Experts of a small language model.
Size: vocabulary 2048, 29.7M parameters.
Experts: 192 experts in each of 9 layers, 64 ReLU neurons an expert.
Training: a variant of SOAP for the experts, 457M tokens, 3874 steps.
Below are experts of layer 5 (counted from 0) of a mixture-of-experts language model. Rows are named router (the router's row for the expert), up (a neuron's input weights, with its number) and show model dimensions 0-127. Each number is 128 + 32 x the weight over its row's rms, rounded and kept within 0 to 255. Numbers have three digits each.
Before each expert's rows: a language model's description of what the expert responds to. This comes from a sample of Wikipedia text that the model never trained on.

# expert 9
It responds to: Consonant cluster pieces. Word pieces for consonant clusters like ch, th, sh, w, b inside names and words (Rothschild, Henschel, 15th-century), plus West, East, and coordinate symbols.
router:062070122096125105147081148153112118062132089177144179130167121111154127084174118183199182084121197134087107114105116145152159069168093156177080107112148137114063143133114099158122112148186124153102134107081123132167120172101087092168094157154135095147169147151157068061130118094098147139140103107140156130107147070138130155152155087164073087103107124118106144150096113140116139155088
up0:134137122141114088157180084138171102163091111144051101187095096154100142139085154115155113150145127082133114087066113152100141110139067125133084180095160131124133202075121123141133121092151141139142161082103202111141116128077111085095143080103138120111101156091215181046135135091102049102128122145131100098111100137122130118128089138196120107128108141111089135150087146148096138078113
up1:127130111108148091146104075164107142149105161114094143098133138142143146110044110098175117099171108103107114145141051106169105114141200123154092085084127145139119179178144125149108140138163120101093120145188148138104149075111153111100206089160148081137114135169107200115125091048099148137094142144068151093166207144124120104153156130113134118161090129133110179113076168069114148150087
up2:132059148103116154134169134111134180082124141134150114087142170084101163150067137140121132099137076096109115042105117118127132160161127084105097133162105130180119097107083172093162074110122142100082105165175126120124081110059136139136240140114138105194094165129124165133140147158154155124176152152169152135160185101120133116079118074108143091137141140118141157139173119199171125143091
up3:094186177074130073136134068066088137116167115141153119113136107144049141102102156089162130129070176114142157094080116101092153099194141113115091121099144153072109127144157079111136104091121136197076129117086112146093089153118177087190123102163135140129138122156113090122137157190145137176094143112115157081174093088110132156126142134142154160126102064176120118172086147096096098091112
up4:087149133114126145191133147112137074157166099166071146128133124135144131073127128165149157108122147135149168093142198105161122068075132080156158105150148096047120067147155154094140148146174174154142123126092102127140198147122093088101150169082123170117089143088188090095093159151125159086107109104189102138189139201094155107111109143134144135154170065120108087141105093154144087124136

# expert 46
It responds to: Table dashes and punctuation. Em dashes, semicolons, closing parentheses and zero scores as placeholders in chart, statistics and results tables, e.g. —; —;, 3–0;.
router:163080100131169101140087112114156123120187149072150134112186179171138139118195155111159140132110160123097138139100125115114066166121113172072163132103076171154151142091134128204169106102134175064084137117152073109090120117123101140157053151092144151136156123161139149111096138112167085167065101172182100150130135061158104145130173137065142133120119147087125162100137186153152111129156
up2:122115128077071066127153116134148164127128129097102075112143122114171180097162072084145156123101164123133113109116124129140130183172126064175102104095091138143115193150124109120110030130123094166123113138159098131116136084087153133050162095125130108115094145132134123095124147143150084139148126177112151146116097079066038197090114123107074109081136141110123070111172151190117134154134
up3:091150086125110123135134090068102161183139083119148103193143143093169226147159165107099115129115091124100176122168138120145134087105084148179068119155133116141086102072132084129123109132105107107119120132106123070155163190130097154124069194138108129115131159080129100170069166138129157144130163108192152171146122178091127148152101136193108109096112188127144160131173142132162074156117
up4:105135172162145109131093135145146171133162144175186111159142148119102097102199118105173122046149166096156115105117138100165130126135138119101199139144068083132095074124168120090071079096115173119100095138171088069183154139223089100132119110075155135127109089118091123115153153134131105117073166165148146171166097083118092124144111117093092178107159114108098160130123098086121117082118
up5:110109136164113149147117164140083156096138158106141061099126150088141112190149131134148150116120171100167179129169110179154111094157104164090145131098139181125145118096232135148182123116114061139093160164135140173125122131127091127125128167104095137122116110098088116032146085190130170138185152120116098097118083151105147168174100082102155111108101125159141111113109145065068172184096
up6:096141157120143129126125054153136205127158137156084152091198074164055128127125136131107127105132052113114165050134147107129112168138132143081200158097162172140102136087131122093107113130117154174123123145109108147130129130074121218129116095071114106090085087114154143138156135155079086171088115115119149188096150147115129160191105118160140138161149142083137098109201088141135130142148

# expert 57
It responds to: Foreign name pieces. Pieces of foreign or non-English names and Sp at word start (Spain, Spence, Spiros), plus diacritic letters like Ł, ł, ā, Č and Cyrillic.
router:157209139122076094121093107160101107131152089094128158105163109160146162185132160140117203105215132092161123138117130117155165147146106135121113108124182081127144061144177110153116061150101121143150160138115165125130158110121116105170083092161189129101159180166145070126108088154101159056099153145086140124105142110111152080115105177102127140200094117137166152169074118128089134119163
up0:120088163127066175155169098143079130126104153116193099116065189121084161158188166173136165116169154096136106116176128124139113156127163130118132139091092148116153172132175142047089072171093145148149085133073160122086101059128136078102120100106129133157141157140132133160076144154152120119162159144077132132135158124081068108121197101091141106123186097160170111128128158086147127160143
up1:136121185113136070170157048145148127134097165170163134133116163104100151123114154119170111123164145121104137211125135156136145142090107130177159114092138099164156096150054115133144104074119128067169152118061175148157154187093124075102105160094160074159151132098106148086147163161155096065140133126142188107114121123076145098165110098140101134147086120124052199128112139123156100091122
up2:074105148154145126174130048225057105121135124151163093134185119103138156155182144155095130151112120089100161157082188159119160146127130141076105127181082093057109126104153144067166098100120182102138130106119118129153168136074168118112136077157121069155140123120155149159135205158087183113140135066108132093143129111111096167134140110135148101149144104114143131143097096116065141112141
up3:174103115083081066145146097113123119185128119075143183098099095133129129056166089059125060162093144142136149140159111112161134153149065088146121129117100182141141110091161139131070137064155134101135195113131144098150085121161146092145120141109127167156099145106151099156121123145197112129111125141106152133129178154151076107104181174084152108102090071101112082122130099094125041106150
up4:084144111090139109104173063112086099165137129090115162102149138141093168138184106138091142107151115128091124087135145147194089075108086194099141113206165133192164119125126106174151075151212166143141130150191183169092123137149101135090130139083172168116111121118121143077123105136061109156147121117085102089163111124148091132176120110134133141172142105140077121124096191128158135113178

# expert 6
It responds to: Mid-word English stems. Second pieces of common English words, often nouns or verbs before a suffix, e.g. car|ds, h|ip-hop, metho|d, mark|et, stre|tch|ed.
router:153103128087142063165124132140142129143138160189144148113209158168163119149096120164183119084163099146119162139128078107152149111097243108125138130076137140129119118106133145144100108146120062156090097122101101078123145145185129105144175080155102154108081105135193115111117143152133022135120108165088139129081140101122173126101173161190145100118135154151135194104144094106129145125118
up2:138135092110106072106067117126115155181121164108150099107193091120115081064092099095152147137072140153190176145171167111187126176096196082154106090094130120131153117100143100207075087087117152134136143119147101135180102163109129105109145171116147131177094103119128125121197126164119084101119113174097196072139126162113121125143149146140131136102083077088068127137112130169152150134136
up3:158139135101127071177129138105131145099166119138146132111128131132121138133089124182135139105129126174190063129113148161163118122063151095109089099117116160179080099105104135126141174144132128186134119111097127131185089125097154102121192146108191131132121153128124158131155196060139113142072103168171107081153122151056098121186133145126121099106055102154152142184096074185108156181200
up4:095090137106137130141131151124133129095152131117117141165162131143121115108174144138055090072163164128132113081155135171124103080112157152095104127090151127100202150063115143117086197079082155197150134104081117071141122127067097099116079131130166062165105098079126111112058119133142094162135144114144098073158143087083164150148122201118160117174140075161134182123092116115098143093118
up5:113145103161140134134128141151140143159127184122121108147142141162059086216147160179158138121140115177120108121125055173127171068101084147124168107081158148101114131146115138155137060146051158101131161182115107155141159162127153116156136098132108151116075143127178199107122147186158089156131151165112144108057152162034158122124087117122129139136117105132118114119075179107152118094075
up6:075146144155089115151165044111151127083136108163190082144166023103096150179084139126097126165113094131137149101118087081118129108135188110131140118114113168097120100114168096122161159096154162112145105144105077148127115154159092171091181066095084089101136099121162090172082126145110103179103174125130187121145118117095129102110134176145162130106138112092140150096049123107165113173125

# expert 28
It responds to: Name-internal fragments. Pieces inside proper names and place names after a capital initial, such as A-mi-ri, Alex-and-er, Texas A&M, Mex-ic-o.
router:203156068131128116103169150071195156149090079097125131127126138147082168148109121182107114161173108103099103110138112144082173114139099083110188116178141096146170076170111117161116129094137130130128144112075218152094092126068066133127086103184099102082110135123052084088127070088092134152144107131116134097106151158159122152088122114118153140117121180124151149118089126148122161117086
up0:164154111156154116123085133075178157175113095140148100126104068190170120094113098140122186113101089100165046119185132116128137149180164143101138110154121108144108086121127120122122183102117160082071125165138155134187112103083076128174164083158107189099124118147082103132072177152171093125112110105113128073148115054088137136152139151127169092063093157155156118169136158111143106097114
up1:116136108065138113115114116162109179152078105102132132122117111156149127080098090127095099119121166163126091161171115123141086134097123156130129079150116159108132133195114089184151149156165163076163112182101141198097185090107113133149141158137142164141129099160121134112228087091147112100104175146088128135152148204083094151090105137123085137171104142104142205097156115062099160070099
up2:162139115197127123120126086095154105159142176123138182130122099122100163106160128125125134133108097108150137112110087133138127220163086129112170128098130136168146139153125194106104143159140166129139144152114153076095156105135141098111177084148099144089163140166100102060113203091099194123108134071175136189114113123112124139187126131118086086143111153114097041150162183087137186064089
up3:152158152140079172134150160134159131169113142151143108153179123111125118102118168122140087201095121144114153113099136087151116099141155168088150151141135161173136104155141192176149091130126159118113207098113178127118141125149143134104169128105130131106098135192121097053085185104131099073166109108115107104122098187151169125095086059141053142162106108059216114139072141133125110087147
up4:169083131116069155167143050138163134147182106136174103155095108154137209140126163118121127139066106156126062096157113136146157087084115120145135127146110122110117135191114151112160148169086147100103193109118101194117126132075146151117117118144151114110153076116129153112113093153200144133173060088107141117097090123104196144119140169074152095076102139103175143093146094176105153075152

# expert 47
It responds to: Name-ending pieces and list. Common nouns part, list, result, Award, Court, plus second pieces of names and compounds, such as Friends, listed, Coolen.
router:148098138106099097103137150168186180135105152115039101143144136173064100104117089105131103084219126070101134165134104188114135186137075111133103064085118121182145104174146096135118130155153116106147157145103101131142147145117161095145155111145052114098090130152150071161156150145074140131120118150080148121096174144146170108104182108192125103128121107138127115096137139190169187127145
up0:132109108109181124116081113176174131165175128108090095092110108206145125157144139199115130112163142107145146103141127166146137155162084102139095141153139138133100161168113086136138138189157177065138108080109134148108180101066078155138129203114129161118108163129133123139101099115214161107114167149177139085106140118118091149144158091118132127141161101133065078176071123127181209123099
up1:108074101112066153153171094177156147138112130107130158103086097128157146140096113155092083114142149123129165151146114089082099125100126071079127125087164160162117164147158079084115154152147139120082085174079135092186121106137123126090144139161114125153118152147189099100159192163090191137096142142134102143151097145101139066121144147149125094097108171207064178163050150126137126079081
up2:159172080142133139106119112089128129111188169087143049131140143164098118138075145141132147107150121098155142080101117084089198118209115078188085153146149142151150103158091196141175197126057137120126048105112156106095115103112134128115127122110080156097093109094141127142110174138159156114120125167111181110143165140152174110097101186093120147159083103091073106154126133126134100079124
up3:159101112122115174072167076082152156104167115132130114142082164154128109068100178174160121126178140150172104099117111138145150165139102119126094090119155138163179103205130121097104147129193161091155120123080119169160096139194178194118170136146137163179098115126144133156076159157155152165062106125088108137132117186090139174099092135189155181143080139115071104117140107093119140128136
up4:136126100176109144096110165131127145116128148181054092146098073088078113149110107130114164135143148133154087181127140106171139146057105122111087128105118124103198120159127064090117154155136110167099125118206152148135144134135092123098100076197193161133088134138113098118170152145113170144094178163175087045126165102107155142083136099142099170061073105086130146109127141136162157122095

# expert 1
It responds to: Name syllables la/a. Word-piece syllables inside proper names and foreign words, especially "la" after A or Is, as in Alabama, Islamist, Ja-, Sha-.
router:148155155102153133127120130136079111063107140117121115154194120105157132138121125130104124178150123167151135096141149113107059076151156124126184133166119080161185097032100119075127093124132125148214122151096107121147162155129088094146125165162115114100134147192111098147120150084097123092089082082080096117151159167107080137090050091075104110086134182147158153090095121111092089121112
up2:135148166122138156080081078126146116146174100098129091208122137132094107183184154115171134129146134093202108122136130141111124112120113137101123110124177070139180092068137184126133185117123140088096105187071169130063123078141140116133135138091102120130080103116111062130112140098203155117134103120098130093128130176047128179147108091109084188097094128084106122147122138107125085169149
up3:117163044074126144118088161132075161095109078055148110083041084130158144093148171165137073074122107153129108138144103136093113166133115185103136125120144105159153132134139145073149099107116134114133092160092110120149174165122067131113139168079188130161182082163102142035124126159104145164161088142168114168134097103183146151115112065135118152146109092114112159114142113136102117119133
up4:116124120150059158131096092117107115119143124105155109147135116125128124106206165107155152181132128091213132042172085144123099151142181151156185088072125075130169201152120170127111100152056149145169089126083082105122124110141099119121177099121124152146111134149140143098065188117130130136082080101077179142116112127130151136143124150084098182137102118187122095117090133105072138122157
up5:089109052110126109066146109133138158162130111079143089146064110131125182127082144166153084140114159087102128074151122189143114133111171114067170105115119146113145117170077115110092085135101119125128148141119155124125118140137109086086134105181160157133156184159138242084078086143071115171073109123123103170161130148108149083125133098126100076141134113094131169117136160093065111176107
up6:122206121126116074160146065114157137164145162060061200136153126122159126126116164089069192208180103086158102183145196132146143132126141143146104150166091124160165158135133155144119144093218168129132128158145125128110111121150129126094151176095125108071037162089154130100077112108136127117088098139118168128158106125122111103176129111116138122115131134168137142142119130114159122074093

# expert 19
It responds to: O-vowel name syllables. Syllables ending in o or a inside foreign place and personal names, especially East Asian ones, such as Shanghai, Manhattan, Greco, Go-, Bo-, ko.
router:149151144095223067155148125177127079144134085108136146120170118093176087142132071177126129182114189149162180130068142181140123099153204116138164130088106151153125117145141124157119127078100168079115124101161149145139107141130112088181110150154120115142109154127108079088099144136103141157107089089095149164135183115210094163120063096159105154118141164133129139160140071120103126062108
up2:081144133126154157096111103141135134145148133069146091133122131114157093190138117121217122093119184150210152111132141062184158123138141084164104076112126168131095152116113094142090106157147166114145099143156141122119156208129124093155108095136117151152086115115155111153095160186077124168152121120121114156153132132108145079157135160176171148142136160082050139171028068093136128114135
up3:091100125105096124096126113111129098116089195121156192140016134092124082169112113174140124137167073107117161083117139115135128154115134077143155098141150103149188174107158155113112096126106145185164118105183154122127140116165081145113135100106089164185141114118141149131114097153132094132136090131147069094179099107134171169118099106124112149085073088116195209152111089184125102105171
up4:139064107180124105133149087171156125126110180075114133096225109090171135138160096111132125162098158167173110103138100146144152125115220172115126137131097082109135192154141142152140146099163130125163163108162148178178174080143124120101121130180081118093103125175115124120109222144146128161067115128083175122163120186113135139124058134112116117097122100131082106143134128102120140072092
up5:101083112092152094104100153097158138123179133149122108081122143101106154119134162079124147097113140162170123134115082163139059137112192135135137117107159165099152111112133083135149146145054181162169148165126142082104189127140084114130144094064134109133026128121196092089105171115112107160155087050094099112138108200117165102106083094083089151146152095144152080144102148105123110119134
up6:128111136153098139151118056124090057107119128143094121082106099107124148073155179117128135132117176106155125093070099118157169084134149148091119186115109135126097144129183115148072115123149081156078147102150077129148159127142139179086150149110148128063145024111104130093163164140136104178211097100127137145122138133185111139153085107163166066122178114148088131155088115157172121111080

# expert 13
It responds to: Super and inner pieces. Capitalized adjectives like Super, Great, Best, South, and mid-word pieces like th, per, mp in names, as in Superstar, supervisor, Upper.
router:192159152116100093123079167108126153091140144131102154091130158105130236116103067152128091108164185084091146160078109127118135113143107135073125141119147091129089196114170134123102104165131130129148170115108131151201076099126133079116094086135113124113149127155150119080183113107096093108093077146129099148126099073200159171141106108069128130139107177092064121078132115155121171158117
up0:207173150079101125169090099098113123065144141142094113133090142097165126135093061144156076135104113156094099145144150106154162067153120122139113069103122174179123115130132184133105124113128114118155147195143128141136160091093162141152100083079166161122108188173124156099123109135139114189125206143123078109092168086077158123098097177116134104142128167079120118101160155071195092125118
up1:074119154144171115110141070168156111093110134108135208123147154136156145121133139135182147150143086149075143093179136133170113170181157133137059150152116123117156172093114142113127109161133147140134089144093175117150130131138092077078089143117107137121154084148175152066107142156109138103097092170131177105107158160109178147139129085140065038105133102213148148069049101132120115149143
up2:152117114195091156164174103098094130157091188104099158094095091151151117130164121116080145156095096151087150158143167086092150084115129195180149107039112185147153172145163143103160109112139176121106117127141128115110143100154134095112128149099146134102082139140144127118149097156140141208158067103090154155164096121179165143190106115119147208129142110071107139154152147185083120093155
up3:136077100186121108130097109154142151161137127131202184113118034096106147081126125161168100088104088081148147080105151085126103046179092133080153125105137120070142128136130161136134055115115141159114136133163131170143095101143158050123156093092141091108115097135076133126150144153145142155121090179105105089121085099126136159168116124046158124143159172154099113130131111070129151092082
up4:117169163120130153145200149157148144190134186095109154122146114137148153134113164148140113114126132184162124087122143104150127114141104166048134152040106141076127136082134079094097052054132163125132134180153197164098100150091113131163128079110118140120152091113169125117150113132113063145150173121079125150144149131157099089116170117080126062137115138102051108165142126172155138166094

# expert 53
It responds to: English place-name pieces. Pieces and words in English place and building names and given names, such as Village, Gillender, track, Williamsburg, Hall, Church.
router:167188080146093102144096127146092176134092107130117181126122150120130140080110125098175117066201149064079148123169102162110149168050112165136140175102107117117120112140160142087105130170171127162132063114083139158099070144141095110113103121137129167117134113122123049152128149149085121156107066141096124137074166116094177125133174133204114097102148115083185143147130086131107118109180
up0:129160110157130133125116169103085162152135091125135106090130058097111105107118137167114112134135117132125129155202098165124149091129134111131112171151035125182135150113167167168129139178133136159123165187027111081129131165145118104120096122130160172130123090132114094167113132081156157231109176152089088114159128145110193097143103144136123157183169068105109133162126093137094121198130
up1:167104132148098160121097157145153157117128153068137103132150131100139082129173102103144102107139095078108177088140181048139170099120136127145190144146179128121162125116115164087090080191103156189145117147109062102192126119080094153128147084139140156167182092105122139113115163178133159137133134103108121092101156104117155080079053109221114107085150074140115144112086143132115093145143
up2:126136066133112132109148086126147113209131144124124097131097045145120158061073152107137159114057140181074078106129154138131149109084137141138114161152127149100109119097100117067148151163142153152193119118048119102165146128115108159143106163097135203136114145133164145136144150105163132085122100133129075144148175115123119154183147108128151108091146147216147160101192128161184120062129
up3:108154172157110127191120171175113170107123155131095124150083124191128096139167177124139192131089143133129114108148068145188168165096098103108124147145133134080096164144120109168164180120095139167110144099098155152144124194079073095151114175133102155088085175111092146115132207123138163113127119148094170104148131093145166047139129118143114166133074100172149138135129195128078167122077
up4:112106070092063154105146128182106117140131067136182127154111108138094161092151169119111126141100120136166137144117129090123142093136172125094086105120095158169110152154114138112129181128213133168145194192161136131109081089155098188118034164114141173141109091158135174139150134073106125163100128142180112139060152116125120043102153158113089104098109135128078092098112106148119137079137

# expert 11
It responds to: Election and stats tables. Cells, pipes, signs and numbers in wiki tables of election results and sports stats, e.g. Turnout, ±%, Apps, %.
router:107094129175177112127193129102134131058088110119096096134142083137112146177113156133119127059172188079063127102108126127127125193160119196133142140140144166189141130144090105181102129094161117170125156117163051126126100113129114144168129134088118125123145113165117130157064140098131106105120130066149148163122106146076126153127160194144121152133116175091150109155119081080146187220132
up0:114132121116155154106114085195174130187131122122171129211151088132161096089123139057072071124183150135107137087104114136170097188154052126102137203132077101113145186161090121160074083075110091123154159118173140126128147148090088109088167134124164132177145132125150158146137115144125094162154079134118149123139132093135100133124081081113104122097153179139135106128161194160137115170120
up1:082141115104103148131135076167163060127116176140114121166124102116123136101114161098130098174154138122137145142182143062146069167158073154146145105095156096146152081068155183144040149089172134153179188119153126147158159073079127130122114118152124115147065142113108064128112106153123144165114119113105111118098149155115167119146136186123135129122093076140160146151080109158223095158078
up2:133126121120137159092182125121050144131122219164093081127177143119127154042132118083140139116200126146130097122148143164128114128177138161180090117147175155142133151093119110097087158165093195130155167119158157090154118158095124129111115120134174093122129104101160126092089085139072135155064120119138104073111153068118166048185140101121161120160136125182096153132155086173152125126142
up3:117133121160108125129084144152135124157156161133110071136107054135134163173155115178063117095153089148104117109127134100051122095117133166156047203135114189178129098143079150162137087145104134152151162173099097151143149112130161147119136126133180177120109103138098171125080137188076137110054136161182116093159106166093163131123125152090141145110121169109147148123123054120095130185176
up4:123117121159085152163151127128116130165095147130119117157138119116170056118126097134078154113156123129138175090073054100188135108148111122092135135139102164121109070121174155101136121079103148176126151130132151174136135105143129159152133141127110080156171136088099139092072131208113126176101140080124103114153034139094107193073128156091100130133101199116051134127199132156136095096175

# expert 33
It responds to: Word-initial stems. Opening pieces of longer common words, such as app, met, comp, imp, qu (approximately, methods, musicians), plus capital letters starting words, often in technical text.
router:153147116131099155116132149131145104152121127150108171131068091215165134112166141158214141159115145105150091140157147131089154176161054138167138161155161128051133088202162125172158105155133086140116165087142116090174110173163106151131133082085097143175110137127087142090142091158147109098155139147098122108110170110160166157176178153151193124164135169084145142093124103176161150165121
up2:099159138131065122133116156125161108162130154066144149178081135164148124120152163156149157151174129169137147160112100178143084140161144101084185148086146096124178153135147163125131144174135125174092104104099093140128129088145157132118109111075115175121071117094157116156105140119208128104048167197106206140145151160119163099170194147134064128165150181121165133115102137155106140181086
up3:143118109163078124069110083118112117141141151153124173134118121105164088093165079106083133172179149162104113090139191102152132138101102112117112126138094161126083103072156065133119186193130138084143104191141107156142136118159157138063118144084067105168086144164115072136053128105090145093165131116114093112117144101094048159144155145139101144148161088113168170131079175129072109147138
up4:135141162170138128160176117122124133113184143103175108162124086107142145089067115067174126145162069141173113100068103090134133125135057121126128141102103107129106153154161168099151117070155107095109182165141090097086140100129129148157121181114104143145144127153052158141125105126118149112103099077149110137162126111147176210147088151173132149138116151114148104238157192113086114073140
up5:131097121041168105186127156153160130154114138079123108154129148107128102110138146110110145150071159085126131104123116000125114158111149099108119136073110161183124102114176108088121104173125138151091149151106131101151126194073184134116121109169123104129135070165102172115147121176194104115115161141121119139102196068137126156196157125164147130160121126100140120151090086159180157093124
up6:113124081120148076142117107110096138060160159124144146182115161135099129150120178140125191194129105136154167103117153087137143174191101122121159130130131081135158173186098141100114197163198146123138085169161095154105123142150149153164112084110151115106107071125136129127101157158177108161146153150147125092100187112181186169154118201155171149171155104139131081093161184145151143116076

# expert 58
It responds to: Word-initial prefixes. Opening prefix pieces of longer words, mainly ad, per, com, sub, Christ, Port, as in advised, address, subdivided, Christmas.
router:201124129170165147165181180121122140116112098136091125062144115112144189082091100151126143121159138121157145108058165092132135110107101099126084096116110116107093111151100133066116158113155080115182150145159077080136068089094158059117139173108110181115151112156139092100142110141131140098154162059142168154123116177149103124158154125148137060085100171145123185130127087189156127177086
up0:194130141146069137161159158162153142207120087063156149070146139140092169143186136137112107144117179168162069091104153140121127139101141073105088085164072101160139102127134207093136100166156112137110133115132103077073099103098138146146084096059158145137114134092145165105075112149099134132116122130102087063131129139129167105116174131140157153158175142153095148130092132099192122147072
up1:114105109150101137163083169155082125161151144129152125131088109131181208167131092102101088114056088186109169102217118066112165170156098132134157098084145152080136075092112063102088101147173174152126093096096137075144132114151149157074095110121145146161177140135090144129181141111143171105114125153099119075091161113136081136081125126164185152072117119122142148127110106104137137153131
up2:110078113154209144152140127150075164137161072123166146084093104161140172128117169143113105126155158130091150045112123109102171098143130090088091134135179114086169138134138123152158155109146102159159127221122096160119130096163175106108137090090127102164109055195152167146150126155141123144101149127174138112138133178126125126131112166153127105083106179213128162110145111223115126140135
up3:108138163125089144139159178115151108170142108148179138129148132142143165100135121140082134184116100129124074111147160117164104121119131140089084118111184136103173143135096127133092160169107143119104149139110130061169120065152116121152131140121111115168148129167163110122154125112159191099139179185165067062200071090123042161101118096176126154165084152158176126113068137175130133214112
up4:141087118149141077097155108126065141164172099123152087135165121167131139152120150095084145109153085143117136119145124090146091090136109090144092130166167060174074115132101106097147131058135131119120154061155136174136108124114140097084143117132118152160065052113141190176114111124159060150159087128137072141176156153091090136154096108155155100152106127054110154146118118105095175124219

# expert 39
It responds to: Standalone space tokens. Bare space tokens, often between a publication or subject and its verb (The Times of India gave) and in empty table cells.
router:099091103154114093211118114092192139117122153091153131140148154236158092135092154123084146132144116124177157074095142120140068136173171105146132077111140104191086104114078166161113179099183130119125144108110101145100162119127142165123114128137080121198096119082105133163169139115076135119155140061135099117089098099134150129093129152171133096096131133101085103102090191182154100140110
up0:139073198139142162132137112143125129108113079082163093097093126132124158190221066158126107142142089126108094136145155182121090171165145129137132165098095159114131155143139159120084112094123124111188154192158115137148167127129159157085168173150109141211155212091143140156129173095097118143131115074129120130145101159085119155158058122087086143163131143090128161131085147116089181130130
up1:142149200158117115135123163156128122123155128092125129126164108061110131122129179124115158138078129071179115154099166118079180176126115133111120112125129129110123138158102120126126173167116154172184156157108129088106083177106160117109100109140139151140153122175175177141088100115165091133059122170134070172200092115124084118087161097149114036109213167115106101169142108119203131116096
up2:172134136112176063139159148136169105142126156139155177115134090138170111167090067174120096160142143151126146142103165118118160136127062101143145123121112112113163110160085132183148116162123145135116119091127094136118139083152188105158137082130213155152102128124091132083128103179170132157135125196105162062164164070147189163082087144173126113105048091086132137158120133173169150140070
up3:091204060159097105164066143142154163157140181126089100119138109132134155119058148112159127140098056198078155156136135097135128062092144165060140157154137163102142142078154147142097127151132092102078162114094186172134146160155118186132167134123137135125118130142147129102115107124137058164149113090149109117161161106123132130115111157062138090116187173130151153106194100150153099112077
up4:086048094145117131130133129141188146139125079143153098072085122120115103171078216146078092099099157138162140127095150147166130131142166104133144116082123109139103104131127115113146155098204127147156115125097162149122146187136114131124091089081108140125200108101105128167094170146112158097103121131178125149119078117151190157140143074136152154140152108121072130246159131180120182115152

# expert 2
It responds to: Word pieces inside names. Short pieces inside proper names and compound words such as He-f-ner, He-z-bollah, none-the-less, plus some sentence-final periods.
router:121137148142109084056080177119108129135134126132127067173197138152143129151140137171118105113152187086131104164088200159108094143139128119090150117179119142148149134121123107123106158195143102095130094145071161110127102088151105097130093096110135140071065157213108093158128078095087046124118131128100144140071157151145110134151171157115205133135149158096157102095104134112113189097093
up0:133200143136154141149072153093151157110120162145132122104159132106117100093137204180067124087130120126108161091115130102146149108094134140122118136166147126147102126042110075129109135219065174098071102231150126144121118067103141136093126109121161115175085167136095127141156147141114151124074133168117151067089103107051130121099164143097128150111129142115113110151171142115097117084085
up1:115125161183139094116135101113073189147147097128071088119164101132134159136133109101157100140134109194171120092142115082165136154085092123093116184118120095162152168143100095185147191159196129120159164094136177187111084109121197127111143115133198143082081137148172164194177185151145127125155180126129123113098106120108165145121113123094159155114138179101163132119131110058107117085152
up2:123139126151136076085124102087116066091111136103128080171068148190115107116146136149090136117091145130142116197146177116152157104114092161078106125118092107094191146180154120112138104124082113133139118180138109142084132093127124084116110114068168158132077086155084125138155140140146195104099089168074067115114109218087152138127121095131154103125115136135115110165076108160064142128045
up3:080126124110052117087103136111119118100117158048082136125144093113115078090103068126177118141126182098167074072117143124153110180117127133092109123109123091115156122129108180095100107153133112128103120133123201146128149038052095162116149096145179136151149094172143085124151136145101124122108141133101178185107195132105099164137137135132091156126120072089096130186157103179074098142103
up4:139126109135061146160176112158087134134072157116082127131085141131093111147086151156074095111153117095122147080085129103102128170161149159099113100111002077109135106096052110151148140144100121121171076150106092146125140114127158108113101106135101129120158115126123146096097139085107102109090171161134169052113140142132081157157172118157121165100151020138136129087116151153133115079088

# expert 4
It responds to: Blank spaces, year prefixes. Bare space tokens in empty table cells, after colons or slashes in coordinates, and year starts like 19, (18, –19.
router:118115140098132145157135111130112168133126205133056087130141161137135107153180110099161160118162164144155185092113169149087107126144116065141157088114129106169169128101120113173108157093143171133157142135097123126100115051129105097165120113177132157167063179113056150127125130110095116164206174117093129118100082125087135099098110116142128134168150087109112147158108220168172069083161
up0:164148117097165098184126104087178105105174149126186122145145131116084156084061124142101134127121182129165153068136192140133183188094177141115110142133160143133117114115167138161121190060179122140088066100089113175113182185140102100117113093087141179137170084124167185149124127136150118118155099142068119138117121133149103137183075092103148151137121078184140122138117131182139129088114
up1:155102148099139181140155104100148088142064142117147146112139153138163141106187105128112097095166172142120188101137140123114132091135095156122158170111121087098094105114205155151101124164101149134165095074088122161147179051106148107136167214150191125139115122083180115112089102109099097131121128063139134143119158171066154063131190107153065202151094114138148138134150125131111132090142
up2:114190149144191175168150109128117119107135071117133195079072181115103144176194141101166094128158176153130068150166117116189147171158104170051128119069125093081170117079099116149126131133073113130094136122109121107174095139139157119131162147096135196166113066091107109120116152134127104123136204166111134156092139149101145117084120077171117116165113088113117136128096178109146126120149
up3:116129070136133110141122093133154121137106160147156099129103131134068165141111121124063125159144164121160162078140157100069141163131113142065103189153182151081148090078143112101087101126170070098132081137093198067114146145116104154101137128127166071185156101142171123139131091147114146097146167157162124182145153042094118151141130104117138074072176064164162144099094144106081124138128
up4:105141142163077094151151136162144160132115118107099146148136099115097122136116142130157134117160155211109170098156195122099091117150119147169123087142099131120102113075131159121056104234154088212104121161106168186057178106145151115087146098110166078076069142125100107075133155079125112129117168115066163101099093108090102123132143105142162165131081145131104168150129116160105144120109

# expert 34
It responds to: Capital letters and codes. Single uppercase letters or digits in all-caps text, identifiers, chemical codes, math subscripts and chess notation, e.g. CENTURY, UNII codes.
router:116109103135072157118109153193119183128146109174174179139119139193087118169152127196085138122112118227150122114116151125113111165085123146139119077157092141120075119071193060115150116112131154100135175133187171088104140156145073152132111117156085137109142111132080122140153144154115074081108126106177133180114122102171145103079127140090137119154114148083102134063161119128164185129154
up0:088099208149123154152109152160108136162055203173157069159147130108169065090102122162078143131111135101126153093132157117168111143148145096206199135181084127173109078102207115096100108179154163162125092160150165101131128093157155119118157189124113150120136102125101079177116123119149141111070101152152116130142123122105202188134139160099134147128137155094115103136138121137125106143151
up1:105153145170082073150200091180100132217136088099121113122198116118153152091104121125174145113136103108120182127103162121101125159148091155100132143114155080049212136096142125161151104087128138088100123128145148119132070134093089085159158085126142094149151119170147098121133091146112119110094168110098156124178110101147158141108105175119142080117117121124030131147065078116126139132083
up2:124148117146116133123122149126130127163117170140180100083141115200124123101149082147190130117125108186140090119154123111191154060150071066175083124072130066151094102106166100168109129093168127146129191159119059157175144143184136135064074106122137096193129118098106148129114123106133119109112161175153149099129130109136101141089146174176153115170123113063111202114116110092151089147138
up3:131084094105128165066051121098158136145126131114123118164132098136133131046116149103140144085176170108149135069142142120084076141170143141167087170183116159140127115155111135136157162197103110201117162119081146115130135186150192093119144136123131077094148170110135086052133135096107119115150153130185148136144106105092100106140146121126122208134121101071139098126146142087072101123205
up4:116150111155112122128188119098200130134161180135151134127153113082093066169112141170116095177095120104107127096126123117114160193095116131106137127165059120133081129123140139088110073158129171146117164109141130145141159125118092166132148118133123185191203132125156174088124188105141094103120084104155071122087164173068120112158156179098170126112162105199109120125095162108106218116113